From a checkpoint of a small mixture-of-experts model trained on Wikipedia.
Experts: 288 SwiGLU neurons an expert, 2 picks a token, a softmax router.
Below are experts of layer 5 (counted from 0) of a mixture-of-experts language model. Rows are named router (the router's row for the expert), gate (a neuron's input weights, with its number), up (a neuron's input weights, with its number), down (a neuron's output weights, with its number) and show model dimensions 0-31. Each number is 200 + 20 x the weight over its row's rms, rounded and kept within 0 to 999.
After each expert's rows: "comes after" lists some tokens at least twice as common just before its tokens as in all text. This comes from a sample of Wikipedia text that the model never trained on. Tokens count by the router's weight.

# expert 10
router,212,205,205,183,190,209,197,190,219,210,189,204,239,231,237,217,196,203,188,203,238,187,209,195,226,173,194,194,219,209,203,179
gate0,210,211,218,159,228,184,195,204,176,165,203,216,179,221,197,174,196,164,227,221,191,200,190,203,215,190,210,191,163,197,190,193
up0,230,181,207,230,201,214,173,180,217,233,196,218,240,218,190,191,206,205,159,221,230,213,186,221,187,224,193,201,205,210,181,212
down0,171,158,189,210,207,210,205,205,221,188,204,202,191,161,187,194,163,203,228,222,153,185,189,207,210,199,194,205,228,185,197,192
gate1,190,231,195,181,208,199,201,193,206,200,192,216,230,225,187,197,180,211,187,236,173,177,166,220,209,190,186,199,205,186,180,213
up1,200,207,178,195,235,212,220,185,212,193,197,187,183,205,171,189,193,206,181,202,202,177,158,219,212,205,187,183,177,191,203,210
down1,184,222,192,213,216,175,195,164,209,248,186,200,172,189,208,193,188,230,155,186,201,190,173,159,188,197,207,196,187,207,205,241
gate2,202,212,200,197,190,185,231,175,189,194,222,227,208,205,244,225,202,154,236,220,208,150,229,199,207,207,192,176,207,194,186,195
up2,217,205,194,218,160,221,204,172,221,214,208,213,232,226,191,193,187,209,189,209,201,172,181,206,199,196,174,199,193,175,184,221
down2,181,223,205,190,200,191,209,205,185,202,182,173,207,221,211,212,207,195,225,231,183,181,203,198,193,197,205,218,203,182,176,193
gate3,186,197,218,226,207,241,217,197,165,209,167,198,225,160,237,226,209,174,214,201,208,215,191,190,209,187,219,239,183,190,232,183
up3,180,197,209,174,173,206,210,194,207,192,177,210,192,188,159,180,232,206,200,220,203,185,176,193,212,181,217,217,183,209,213,193
down3,196,220,149,189,166,219,178,194,190,170,190,210,197,200,182,196,209,226,170,183,186,192,247,213,209,191,207,197,144,202,226,160
gate4,165,204,190,179,172,185,205,170,189,172,192,204,223,192,227,178,184,207,229,176,186,165,206,194,210,181,190,211,203,210,195,232
up4,235,175,175,199,174,162,216,175,188,176,199,209,191,162,214,195,188,179,189,192,179,184,213,219,195,195,177,199,201,194,237,222
down4,180,183,192,213,183,200,189,230,213,219,200,221,207,185,196,167,193,191,186,202,206,216,224,208,199,205,207,212,213,215,176,209
gate5,177,203,234,184,198,221,230,240,217,195,188,214,236,189,217,187,206,230,198,200,202,202,216,216,191,197,193,188,193,185,199,187
up5,198,185,177,203,208,203,216,165,200,205,209,200,217,209,160,193,199,204,172,196,181,194,210,222,225,203,156,214,198,234,206,187
down5,202,190,201,209,179,187,194,240,167,219,186,237,201,182,201,224,196,201,213,206,231,202,211,214,192,205,197,222,172,193,197,231
gate6,181,166,195,210,212,195,231,194,219,200,220,214,189,225,166,250,226,176,218,210,160,221,222,186,189,216,188,164,197,212,195,198
up6,206,159,177,232,163,200,218,153,198,173,201,200,206,181,198,213,236,176,222,199,151,222,186,211,189,208,179,192,183,147,208,191
down6,193,224,241,203,189,155,195,222,190,190,203,166,182,182,199,212,203,182,187,204,175,226,220,220,234,194,188,169,206,213,219,203
gate7,227,216,204,196,197,197,239,187,172,203,206,226,164,235,250,198,196,232,179,176,216,175,237,194,207,202,216,223,225,204,204,211
up7,194,209,204,204,219,175,177,181,206,172,188,201,218,213,173,181,175,213,195,182,210,219,196,188,207,194,174,216,207,177,199,204
down7,178,207,223,232,226,183,191,187,179,216,220,251,209,189,189,183,200,210,212,202,204,166,200,213,224,226,231,196,218,196,197,222
gate8,233,199,194,222,184,213,179,182,232,194,205,185,191,240,179,191,177,173,188,175,179,188,207,185,202,193,175,201,200,208,208,212
up8,206,201,219,256,239,199,213,201,178,212,220,188,204,204,220,229,202,221,192,224,188,208,215,207,174,196,197,158,199,239,202,235
down8,181,196,162,218,188,158,175,190,251,188,198,186,185,197,219,184,193,196,203,180,190,221,206,191,230,195,185,160,210,180,179,239
gate9,209,218,182,189,168,213,171,190,219,193,187,194,188,227,196,228,216,234,185,164,214,160,189,216,225,156,198,223,179,197,189,203
up9,191,207,179,231,170,237,153,182,220,231,169,198,242,193,223,153,157,227,231,209,186,199,205,223,189,203,198,186,134,204,215,211
down9,227,213,208,173,204,192,149,182,220,209,218,202,203,212,177,227,191,197,200,198,204,165,196,221,198,184,200,176,225,195,235,211
gate10,179,219,213,237,219,217,211,180,201,185,210,174,206,191,221,206,255,208,175,151,211,184,210,170,210,248,214,185,202,175,204,181
up10,174,157,210,232,242,234,211,162,153,188,202,179,200,177,194,220,174,198,173,201,194,170,198,210,165,232,208,243,193,189,189,195
down10,183,167,195,179,179,200,240,191,213,206,167,210,198,202,178,184,170,181,190,204,217,208,200,196,186,179,217,233,226,207,206,206
gate11,203,206,204,205,198,216,207,177,238,195,179,159,188,226,185,182,197,171,178,196,213,174,154,198,197,204,166,217,189,189,210,229
up11,244,194,196,239,169,195,213,180,197,239,184,237,222,186,215,177,165,183,223,220,212,239,216,228,201,213,200,179,209,190,198,229
down11,233,275,178,197,225,201,224,222,202,218,187,183,191,200,215,210,205,187,183,219,191,228,202,170,211,185,145,212,244,221,161,175
gate12,200,176,168,191,188,196,196,193,191,176,204,189,160,200,211,215,226,200,202,223,207,219,176,223,200,209,218,208,187,159,223,225
up12,224,215,258,202,165,207,228,179,208,219,208,196,214,195,195,199,223,189,201,250,170,186,191,203,204,194,200,184,195,167,197,225
down12,197,188,204,174,200,220,214,220,225,204,166,239,197,192,209,245,206,216,193,175,145,229,200,245,201,155,185,199,190,142,208,209
comes after: "\n", " Born", "\"", " name", " Released", " such"

# expert 6
router,230,195,215,177,198,196,212,190,211,191,190,163,166,200,201,233,209,194,194,204,206,211,190,202,179,216,196,201,197,217,180,233
gate0,194,185,160,196,212,231,223,203,181,201,206,226,179,224,192,190,215,181,197,216,200,199,199,224,185,209,198,197,207,172,230,182
up0,203,157,213,190,190,200,211,176,236,192,185,205,178,202,190,187,223,177,217,221,182,189,212,206,183,189,197,201,187,216,170,202
down0,192,173,206,196,203,221,189,245,193,202,198,190,216,217,191,194,170,203,175,189,221,204,217,217,211,198,189,215,218,199,206,183
gate1,241,200,170,216,190,207,199,183,210,209,215,196,221,199,197,175,197,207,193,196,228,213,162,198,205,207,182,182,212,197,223,228
up1,197,213,222,219,202,230,212,205,205,214,191,190,190,198,208,177,184,212,204,220,176,182,202,161,195,192,209,186,193,210,239,226
down1,179,183,181,198,226,214,217,215,223,198,175,185,181,201,201,193,219,229,189,191,219,185,203,215,198,198,201,200,203,178,200,245
gate2,183,207,170,211,200,229,232,222,187,203,219,160,191,191,194,191,209,206,255,168,220,173,178,213,193,217,186,213,222,191,219,227
up2,200,174,219,207,188,209,207,201,178,197,217,206,212,196,207,177,208,230,182,206,221,153,191,228,187,182,211,186,179,187,221,200
down2,178,211,170,222,194,203,199,204,176,211,221,264,198,175,167,171,209,219,204,173,221,149,204,210,224,201,164,210,177,199,183,198
gate3,207,179,195,199,159,230,193,226,205,191,198,213,201,160,171,158,197,190,221,182,214,201,199,191,207,236,235,181,210,197,196,193
up3,213,248,214,219,222,198,197,209,191,202,220,186,238,200,194,169,239,193,181,176,230,225,172,239,187,202,221,220,197,196,189,217
down3,210,206,229,183,223,164,172,191,199,191,180,171,165,205,222,221,187,194,205,216,189,198,176,252,228,188,196,185,218,233,187,220
gate4,201,189,207,200,237,185,185,168,167,211,209,175,192,193,167,215,175,216,208,219,184,196,217,180,191,235,210,204,191,209,185,172
up4,191,151,176,199,217,176,197,229,190,211,209,152,191,188,226,208,181,167,205,240,182,163,215,208,198,179,228,225,187,205,243,231
down4,172,182,196,207,224,182,192,211,149,225,197,182,198,206,197,194,198,197,183,203,208,207,180,188,229,175,246,202,173,183,157,202
gate5,196,171,207,186,208,183,209,199,212,248,185,170,189,191,160,188,232,197,178,148,203,167,217,135,181,178,212,179,207,211,226,190
up5,192,160,185,185,188,186,201,193,216,192,208,229,211,157,220,180,201,190,230,241,190,202,194,211,194,208,223,196,214,200,176,220
down5,197,188,204,234,178,219,201,234,211,198,222,219,186,220,220,213,196,182,181,209,181,202,219,219,205,232,167,227,179,195,209,137
gate6,185,208,200,215,199,190,226,177,197,156,248,202,201,204,236,191,200,184,191,170,192,190,169,199,174,167,182,258,198,205,202,195
up6,200,191,218,224,144,192,203,192,175,223,230,180,183,221,209,189,233,214,177,216,193,228,200,196,188,203,194,213,215,214,223,201
down6,191,200,191,238,196,196,203,206,201,242,196,233,232,206,196,198,231,175,183,208,145,153,190,175,187,245,174,183,210,220,175,192
gate7,178,201,188,197,229,184,197,213,234,165,172,185,206,197,212,206,204,205,193,209,200,221,183,193,187,231,196,211,197,211,214,160
up7,200,232,181,197,221,213,205,188,196,205,222,192,190,196,180,195,217,190,237,208,204,181,187,229,229,212,201,158,229,227,206,202
down7,155,174,191,199,194,223,207,192,183,185,246,214,202,196,171,192,205,198,189,200,173,192,219,173,191,163,154,209,198,199,178,202
gate8,192,217,155,196,205,218,195,212,224,208,206,184,210,217,206,191,197,203,198,261,215,217,245,211,200,218,188,212,219,218,208,193
up8,194,229,224,199,215,217,205,188,208,197,201,201,166,184,210,192,207,177,230,187,183,173,225,192,183,186,172,207,204,198,220,211
down8,180,201,171,222,204,182,191,171,174,153,181,185,178,187,242,188,173,197,206,213,201,217,234,217,209,198,193,214,241,191,194,194
gate9,234,187,202,219,214,214,212,252,180,208,223,206,181,192,184,186,212,169,200,188,178,188,189,189,196,233,199,220,195,194,181,172
up9,193,191,174,196,144,209,229,218,194,229,251,160,145,217,202,218,179,212,212,218,187,196,181,206,196,159,200,199,200,192,214,181
down9,215,172,224,207,156,208,223,182,221,221,217,224,158,192,184,199,202,209,216,227,175,210,160,162,180,189,190,221,190,175,170,172
gate10,209,201,226,174,217,201,213,197,213,205,182,184,214,203,193,182,217,176,212,194,221,176,225,188,155,190,208,199,193,207,197,192
up10,191,199,199,202,181,197,191,210,208,206,182,182,207,199,175,180,182,189,194,157,230,193,158,170,241,229,212,204,198,219,191,168
down10,253,203,181,174,204,192,222,196,203,200,208,197,239,191,224,212,224,179,192,231,175,168,187,183,188,162,201,204,187,240,198,209
gate11,234,177,211,214,211,190,174,205,205,212,201,200,185,197,197,221,196,194,190,191,197,210,190,233,189,171,213,181,244,238,225,210
up11,223,215,178,222,227,204,197,196,215,192,225,201,215,189,189,228,186,197,188,212,198,166,183,183,190,202,263,198,231,184,226,216
down11,180,190,159,232,178,206,196,214,186,240,218,203,225,221,213,228,186,223,199,201,187,144,229,183,208,212,225,180,195,179,191,179
gate12,158,227,184,209,201,213,205,207,196,168,163,217,150,205,199,186,179,187,219,206,221,177,170,210,178,204,180,171,211,205,217,181
up12,190,214,183,202,225,177,193,205,206,179,224,199,182,224,219,205,171,176,217,184,234,217,246,224,212,182,173,192,203,189,199,182
down12,202,181,184,185,201,166,191,210,198,172,201,192,220,193,211,183,207,188,183,196,207,173,170,187,211,174,189,208,187,231,179,170
comes after: " of", "'", " in", " for", " with", " to"

# expert 11
router,196,212,165,187,173,177,187,195,201,193,188,191,219,184,201,203,223,199,142,208,195,215,184,203,185,191,189,202,210,203,197,216
gate0,160,184,196,207,185,191,218,212,211,174,228,209,182,223,161,175,201,202,213,210,212,213,168,208,223,174,229,207,184,190,192,222
up0,206,192,146,207,221,195,218,218,200,227,207,193,167,194,192,217,186,219,228,204,212,211,186,217,209,217,222,177,159,182,184,225
down0,206,204,155,202,233,176,205,194,172,217,199,230,229,188,191,200,232,220,189,201,205,215,169,167,202,185,172,204,209,187,227,221
gate1,201,190,217,159,200,207,209,186,164,167,189,215,191,214,205,181,209,186,171,208,210,214,197,175,179,187,194,178,170,183,198,204
up1,193,161,197,198,202,191,156,205,194,198,233,202,222,196,167,207,181,175,211,218,219,188,189,218,192,208,205,213,185,217,192,182
down1,182,200,196,169,230,203,209,196,181,195,203,207,194,185,193,215,191,195,228,184,196,166,212,207,192,203,226,195,243,146,202,216
gate2,203,188,192,221,190,178,213,192,194,196,212,185,223,181,205,248,183,218,194,216,206,205,225,200,195,209,156,176,177,194,204,227
up2,166,213,219,222,195,211,195,219,214,165,186,222,203,214,200,181,194,201,197,203,235,205,190,165,178,183,175,191,221,207,194,200
down2,184,213,206,123,195,193,205,167,218,218,217,202,182,197,187,178,220,206,192,222,235,232,179,214,229,180,233,217,193,188,215,239
gate3,211,207,212,212,190,226,228,188,168,177,151,214,206,217,190,234,188,207,165,214,195,176,192,206,234,202,189,216,221,187,175,197
up3,188,234,237,208,211,166,199,219,207,188,192,180,247,158,177,211,241,226,212,189,235,217,213,210,174,196,203,214,178,206,201,197
down3,224,169,194,223,215,210,192,207,222,209,209,213,202,183,214,210,179,225,174,192,197,213,212,228,212,202,191,206,181,210,187,211
gate4,191,200,199,165,205,222,219,234,176,199,206,203,183,206,162,189,209,214,207,168,224,201,197,178,219,212,199,161,185,184,220,194
up4,190,202,206,193,219,213,205,172,207,221,244,190,201,172,219,233,192,203,197,187,174,211,184,196,212,181,199,214,197,188,189,206
down4,168,210,191,186,192,206,190,195,201,201,224,229,237,155,199,197,183,231,221,204,211,204,180,223,220,233,188,191,196,217,185,208
gate5,148,223,194,180,183,202,203,199,225,185,215,195,198,186,155,212,216,189,211,254,216,165,212,197,178,199,184,199,193,218,202,202
up5,171,208,244,202,172,213,222,172,217,183,202,189,216,225,191,190,201,154,174,229,221,178,206,206,199,183,217,188,173,179,239,184
down5,237,194,245,200,188,202,226,167,224,184,189,178,202,193,191,181,197,192,186,211,209,179,203,209,194,230,205,226,201,215,214,179
gate6,245,230,202,215,203,204,169,228,201,183,197,149,204,189,185,239,195,222,161,217,212,196,193,216,213,237,200,210,191,200,203,239
up6,235,206,179,219,184,201,205,212,221,167,171,188,179,198,185,236,183,196,174,218,210,209,194,193,206,225,189,233,206,229,185,218
down6,203,179,212,213,190,212,199,219,226,207,198,198,188,197,222,203,201,174,223,197,230,179,197,185,219,160,221,231,214,185,177,218
gate7,217,180,216,215,185,214,184,196,207,219,205,195,221,190,203,226,165,211,166,195,199,154,200,209,208,206,174,180,209,186,199,199
up7,199,211,207,168,207,203,188,188,200,178,224,181,181,136,213,218,188,201,207,193,187,192,206,203,204,227,208,241,190,204,224,215
down7,191,199,220,198,216,200,165,211,214,197,181,214,204,200,172,227,199,213,211,199,214,201,203,194,187,186,188,196,196,185,197,178
gate8,165,169,201,197,207,214,196,222,190,213,177,171,168,168,157,200,197,211,204,200,184,214,198,183,185,190,202,183,217,173,163,182
up8,236,246,220,200,251,196,170,195,206,169,203,209,188,171,183,184,241,210,197,195,207,187,184,183,178,192,227,216,191,191,190,239
down8,206,212,185,184,221,217,168,239,194,190,178,194,174,178,210,196,204,198,232,205,224,201,196,212,183,196,198,195,228,188,188,221
gate9,190,216,252,217,212,236,174,192,207,177,180,196,212,167,164,179,230,196,221,213,221,189,191,186,163,197,184,213,160,214,198,196
up9,194,191,198,200,202,213,205,181,162,226,179,198,203,204,177,191,180,203,232,195,173,211,196,227,230,178,183,195,214,214,195,197
down9,214,195,181,183,209,175,233,223,226,197,203,223,204,208,202,238,169,170,234,198,171,209,211,209,195,216,220,189,222,197,216,212
gate10,180,208,184,188,212,213,192,202,179,165,184,206,175,201,215,195,184,181,241,240,225,212,179,189,219,184,199,187,201,218,211,184
up10,202,219,198,209,189,223,204,161,205,214,142,199,219,163,201,232,231,194,198,216,212,207,212,232,216,204,173,198,201,184,184,232
down10,197,184,189,242,175,226,195,216,196,208,198,193,202,170,205,154,189,195,201,186,200,194,203,190,188,188,198,221,167,211,156,220
gate11,204,205,187,174,159,218,189,211,203,221,204,198,174,201,185,191,183,192,205,219,202,211,213,229,207,206,229,212,188,218,203,215
up11,191,181,198,186,203,193,202,182,182,210,221,198,150,206,209,197,198,208,196,178,210,206,203,193,200,179,190,186,245,192,210,208
down11,202,211,225,213,188,195,190,231,188,224,181,167,213,189,217,234,186,202,201,174,211,194,179,218,231,170,187,213,215,207,196,227
gate12,184,214,172,193,210,185,207,207,230,187,195,217,197,194,181,205,181,212,233,203,192,170,198,223,204,171,181,185,209,205,183,192
up12,206,203,184,178,219,197,188,184,228,177,217,198,199,167,193,195,166,177,168,179,222,195,219,174,216,182,158,214,218,201,186,162
down12,178,219,191,205,205,225,192,164,211,185,198,195,196,204,198,195,188,196,197,211,190,183,181,200,165,178,215,186,193,203,191,223
comes after: " ", "1", "2", "0", "9", "–"

# expert 4
router,189,219,199,254,185,209,206,202,204,173,195,215,200,182,240,193,203,208,196,208,209,218,221,199,224,225,204,229,220,204,154,207
gate0,199,205,205,171,178,207,173,191,172,184,167,231,243,191,200,171,207,208,216,206,177,201,224,201,183,193,204,173,195,207,169,183
up0,196,199,222,191,203,207,150,197,196,184,203,243,205,199,224,224,214,167,212,230,183,217,182,202,164,203,203,192,216,227,185,192
down0,234,217,230,222,188,169,172,212,198,142,216,235,211,206,219,140,186,180,204,209,184,209,202,224,224,239,212,209,192,214,184,204
gate1,204,196,198,191,199,219,205,217,198,179,215,195,202,210,186,237,167,211,181,210,213,211,193,207,179,211,209,214,177,173,200,188
up1,218,191,199,213,184,200,206,186,211,216,174,219,205,185,210,161,236,221,183,224,181,198,210,194,196,236,206,221,189,213,207,214
down1,212,197,196,230,224,206,198,206,212,229,243,228,209,208,227,222,190,198,194,172,202,181,198,179,190,226,176,195,187,188,192,197
gate2,206,199,213,174,165,213,189,198,202,177,168,220,179,202,202,190,182,200,207,198,178,206,173,225,211,157,199,227,153,162,223,227
up2,167,216,199,187,228,200,180,217,181,271,191,172,193,202,243,189,186,207,212,176,215,166,202,218,134,200,194,169,184,192,206,196
down2,153,220,217,217,221,209,218,170,220,196,220,197,199,174,244,172,195,186,199,173,174,226,184,176,152,178,173,201,219,169,168,189
gate3,225,200,151,228,183,233,229,225,213,199,144,262,232,206,164,241,200,196,192,219,170,212,181,212,168,217,214,198,187,193,200,186
up3,191,209,241,205,214,191,226,178,193,196,203,190,235,185,182,205,223,206,199,196,199,203,221,191,227,240,192,199,208,194,208,226
down3,210,198,213,209,212,216,164,194,216,250,203,170,208,200,181,201,160,216,214,184,168,204,204,198,198,202,156,208,211,233,192,190
gate4,220,212,224,188,191,231,205,166,193,222,199,191,184,224,224,190,175,198,189,217,220,214,214,189,184,196,207,205,212,213,163,171
up4,202,197,221,185,217,172,230,205,176,219,211,209,234,219,214,191,225,205,216,195,229,167,223,202,220,182,179,183,212,181,191,189
down4,213,208,199,216,177,226,204,208,175,164,185,180,242,191,211,190,178,187,254,203,226,166,236,223,215,194,189,183,197,198,209,191
gate5,177,223,183,198,241,208,223,223,208,203,208,201,194,242,198,165,173,197,218,177,237,194,175,182,184,204,181,214,165,191,231,239
up5,243,217,200,180,188,232,164,254,206,184,182,216,154,198,212,159,210,225,208,223,190,232,221,231,175,227,185,143,180,222,189,207
down5,216,199,229,234,144,197,190,217,222,203,215,209,178,257,181,236,188,218,214,212,186,222,183,238,208,216,201,179,202,155,195,176
gate6,160,191,174,174,203,206,200,212,214,159,189,164,242,188,202,214,211,200,222,195,208,177,213,191,178,204,187,224,219,233,189,233
up6,198,171,162,212,210,279,208,170,197,210,201,196,210,187,202,200,215,257,195,199,205,179,189,170,223,210,220,182,179,211,185,198
down6,218,201,219,159,215,197,205,198,199,207,209,152,216,209,205,193,195,226,237,200,216,199,219,210,215,205,222,169,216,209,197,205
gate7,227,229,214,180,196,240,231,192,231,179,223,210,190,200,171,183,198,241,210,159,198,199,215,208,200,176,216,211,171,198,201,220
up7,207,203,177,167,169,193,196,191,183,217,224,234,185,182,205,212,154,196,223,197,181,248,243,206,230,172,189,209,207,188,194,242
down7,227,184,213,197,223,229,215,197,195,227,186,195,180,218,189,160,209,217,228,177,231,204,179,153,235,178,195,220,169,189,245,199
gate8,195,226,232,213,201,203,193,215,191,203,194,192,203,192,197,164,191,196,186,190,234,188,203,208,235,207,205,218,212,197,227,187
up8,209,212,211,198,205,194,187,175,226,191,206,174,222,218,192,190,191,183,207,185,196,203,244,265,176,224,201,224,224,194,188,154
down8,213,213,208,187,216,191,187,192,173,187,206,177,176,201,201,210,247,198,198,227,194,194,195,204,195,181,206,177,197,187,190,186
gate9,207,189,251,208,205,218,226,196,224,236,146,215,178,209,160,184,182,184,208,186,236,225,216,204,205,191,202,218,180,185,225,235
up9,181,184,197,211,182,182,192,185,171,206,210,241,223,213,230,196,165,189,205,220,210,187,204,184,197,220,206,153,224,217,153,231
down9,188,215,211,195,218,142,188,195,211,181,219,207,187,189,171,223,195,213,192,202,208,172,222,201,221,227,190,192,201,176,204,217
gate10,201,199,235,231,222,186,195,191,202,213,164,230,211,189,192,178,191,192,203,218,216,177,207,186,225,174,163,243,186,203,208,191
up10,235,179,217,239,210,199,181,209,196,216,170,213,197,196,187,213,174,171,193,205,189,228,201,193,242,169,174,189,176,184,183,202
down10,249,182,207,205,186,187,203,206,150,166,179,172,219,226,191,211,193,196,182,199,223,202,211,223,211,206,197,185,192,194,195,218
gate11,190,228,202,210,205,206,169,182,176,190,219,198,200,208,191,167,165,200,215,200,211,182,152,196,205,215,211,239,181,206,167,206
up11,205,183,202,185,241,180,232,184,194,210,222,187,202,189,221,185,203,211,181,183,223,187,213,219,184,185,193,203,210,189,231,223
down11,188,210,197,196,224,240,207,177,185,189,195,183,196,222,189,198,162,199,205,204,183,218,196,198,188,177,219,209,182,180,226,217
gate12,197,196,180,225,181,202,188,213,171,136,208,202,227,205,216,183,173,190,195,211,174,226,223,212,186,206,222,230,186,192,228,202
up12,173,208,218,227,192,205,195,204,215,148,187,201,187,204,199,179,169,173,196,202,194,170,232,226,209,184,215,212,194,209,186,204
down12,184,218,192,209,192,202,160,191,181,232,214,205,158,185,212,184,213,213,199,210,178,224,240,209,201,225,204,199,214,172,176,217
comes after: "\n", ")", " he", " He", " played", " member"

# expert 2
router,177,235,226,211,247,204,205,197,189,199,217,216,182,203,202,175,221,220,192,180,208,173,206,203,238,208,207,153,237,185,235,178
gate0,191,198,190,209,213,217,215,227,197,203,165,197,198,203,184,224,189,210,238,194,183,168,175,215,193,197,216,172,215,235,214,177
up0,192,184,220,204,219,180,222,194,214,196,209,209,176,191,185,198,206,229,206,169,205,210,191,257,210,234,204,202,212,182,195,198
down0,194,193,191,252,209,194,179,197,204,195,181,236,213,221,173,183,158,187,193,196,193,205,194,166,201,196,211,209,186,180,179,168
gate1,219,209,201,156,183,208,199,212,175,193,189,181,199,219,209,224,191,209,201,230,209,186,218,217,209,192,225,172,207,197,208,229
up1,187,174,165,199,191,216,200,215,192,183,224,175,194,218,175,175,215,205,216,217,172,226,208,150,171,179,215,225,215,207,215,165
down1,203,216,163,233,186,198,187,202,171,216,205,182,233,231,198,199,164,202,237,222,262,166,193,180,194,204,179,185,201,210,185,178
gate2,164,201,198,213,204,196,211,162,203,179,210,196,219,206,239,205,181,193,197,204,213,212,161,206,218,225,198,222,203,203,211,194
up2,214,213,211,201,251,208,203,210,203,219,209,236,176,166,248,190,209,192,217,232,252,226,181,207,146,188,181,190,229,205,189,191
down2,200,163,174,196,205,203,189,198,166,221,139,232,194,225,185,188,196,245,188,192,232,189,220,202,182,143,209,192,196,244,205,200
gate3,172,210,215,212,240,243,187,225,197,215,197,177,198,205,205,201,225,187,223,208,196,196,184,197,170,190,200,197,217,233,197,203
up3,179,210,193,161,202,212,199,227,200,238,229,187,218,193,191,186,194,212,186,239,186,189,178,211,170,172,214,226,130,172,235,208
down3,224,211,209,214,202,226,179,180,181,166,200,169,188,208,226,197,183,196,180,212,182,207,191,186,208,200,219,208,171,223,208,191
gate4,207,213,171,200,218,180,219,234,168,204,175,199,234,218,174,208,229,214,209,208,192,214,195,215,165,195,191,172,199,201,195,178
up4,172,179,199,178,218,205,191,212,238,200,174,193,185,171,191,233,188,192,176,192,178,214,188,183,210,200,183,221,201,208,210,179
down4,187,183,177,227,183,182,197,201,200,192,216,197,197,158,215,175,223,165,197,209,216,217,196,167,172,201,226,201,152,150,195,193
gate5,219,231,161,203,206,209,166,204,246,184,199,217,212,199,174,185,195,199,195,178,195,222,232,210,220,216,170,214,191,197,190,203
up5,190,167,245,198,178,185,206,212,162,195,222,185,168,197,219,186,204,180,188,244,184,180,173,196,196,210,222,210,196,211,212,188
down5,187,209,242,200,184,196,195,219,186,214,205,191,211,181,210,208,190,186,207,216,184,196,161,188,215,182,205,185,184,203,211,206
gate6,169,228,172,201,191,183,191,174,208,166,199,209,176,224,190,220,209,225,181,175,236,163,181,202,196,208,208,209,208,177,165,239
up6,170,183,177,222,235,188,189,199,176,194,206,220,190,214,166,202,186,205,209,179,240,198,198,246,200,238,195,206,223,232,158,214
down6,210,211,212,207,185,219,201,208,235,217,208,181,197,215,256,189,193,185,171,166,172,171,213,206,206,179,190,202,187,186,171,180
gate7,219,196,215,231,197,170,210,175,189,209,199,209,204,186,200,203,247,242,171,178,212,182,193,221,188,203,174,164,187,215,165,191
up7,208,212,205,202,215,211,221,197,174,182,186,222,196,171,191,213,240,208,154,204,206,196,195,203,179,190,175,178,208,191,161,193
down7,222,186,234,191,223,181,221,218,193,183,240,185,216,203,161,160,194,229,189,201,195,191,224,220,232,223,196,186,205,227,208,183
gate8,208,164,177,237,192,204,174,227,186,196,168,238,197,222,205,210,192,171,210,202,164,165,187,188,209,220,211,182,180,218,196,239
up8,179,210,208,193,195,186,211,198,208,242,219,224,177,196,208,201,139,201,209,202,162,215,217,156,152,201,187,214,187,196,158,135
down8,194,206,184,176,205,180,154,197,210,215,186,244,224,183,189,210,208,203,207,221,206,194,196,190,210,176,211,204,216,176,189,202
gate9,193,192,197,206,190,220,229,202,210,192,209,167,183,189,226,200,187,216,186,211,214,238,177,187,232,257,204,167,232,194,167,206
up9,177,180,217,172,213,220,236,237,190,186,219,194,183,211,260,199,202,215,221,188,167,226,185,200,196,210,204,209,221,213,226,190
down9,195,192,190,197,174,175,205,210,211,169,206,190,201,212,202,182,241,209,170,175,207,209,223,179,190,178,219,173,189,212,226,208
gate10,219,169,216,194,229,170,168,199,204,239,204,202,211,199,237,208,165,208,176,226,228,188,202,216,184,184,191,231,244,190,214,202
up10,205,204,169,217,199,248,238,200,217,191,165,186,236,208,185,218,182,217,201,215,203,196,192,198,210,195,192,208,203,232,210,206
down10,192,209,269,224,222,187,182,189,204,177,183,198,210,230,226,221,163,192,193,154,188,190,212,224,194,192,188,189,203,198,187,160
gate11,211,201,202,195,181,216,196,226,183,231,195,170,179,177,174,198,213,172,200,156,188,221,234,194,162,230,216,176,191,187,228,230
up11,217,196,195,220,232,190,232,184,218,186,171,204,235,202,208,208,168,185,193,208,200,223,205,190,215,205,232,204,218,220,212,208
down11,220,204,202,230,186,235,188,221,213,232,164,210,187,197,193,196,218,219,227,195,179,192,175,169,210,216,196,207,179,178,188,208
gate12,195,189,156,207,201,197,169,215,223,201,227,209,213,248,239,180,222,193,205,204,185,214,186,178,208,198,215,208,190,183,209,213
up12,208,201,186,183,226,233,235,200,204,216,221,222,197,216,230,202,149,200,171,180,204,166,194,205,217,204,185,173,200,200,229,201
down12,182,181,198,174,226,181,193,196,189,206,175,217,193,188,197,198,204,199,150,233,193,231,227,222,212,169,171,241,223,228,215,190
comes after: "\n", ".", ")", "==", "-", " ="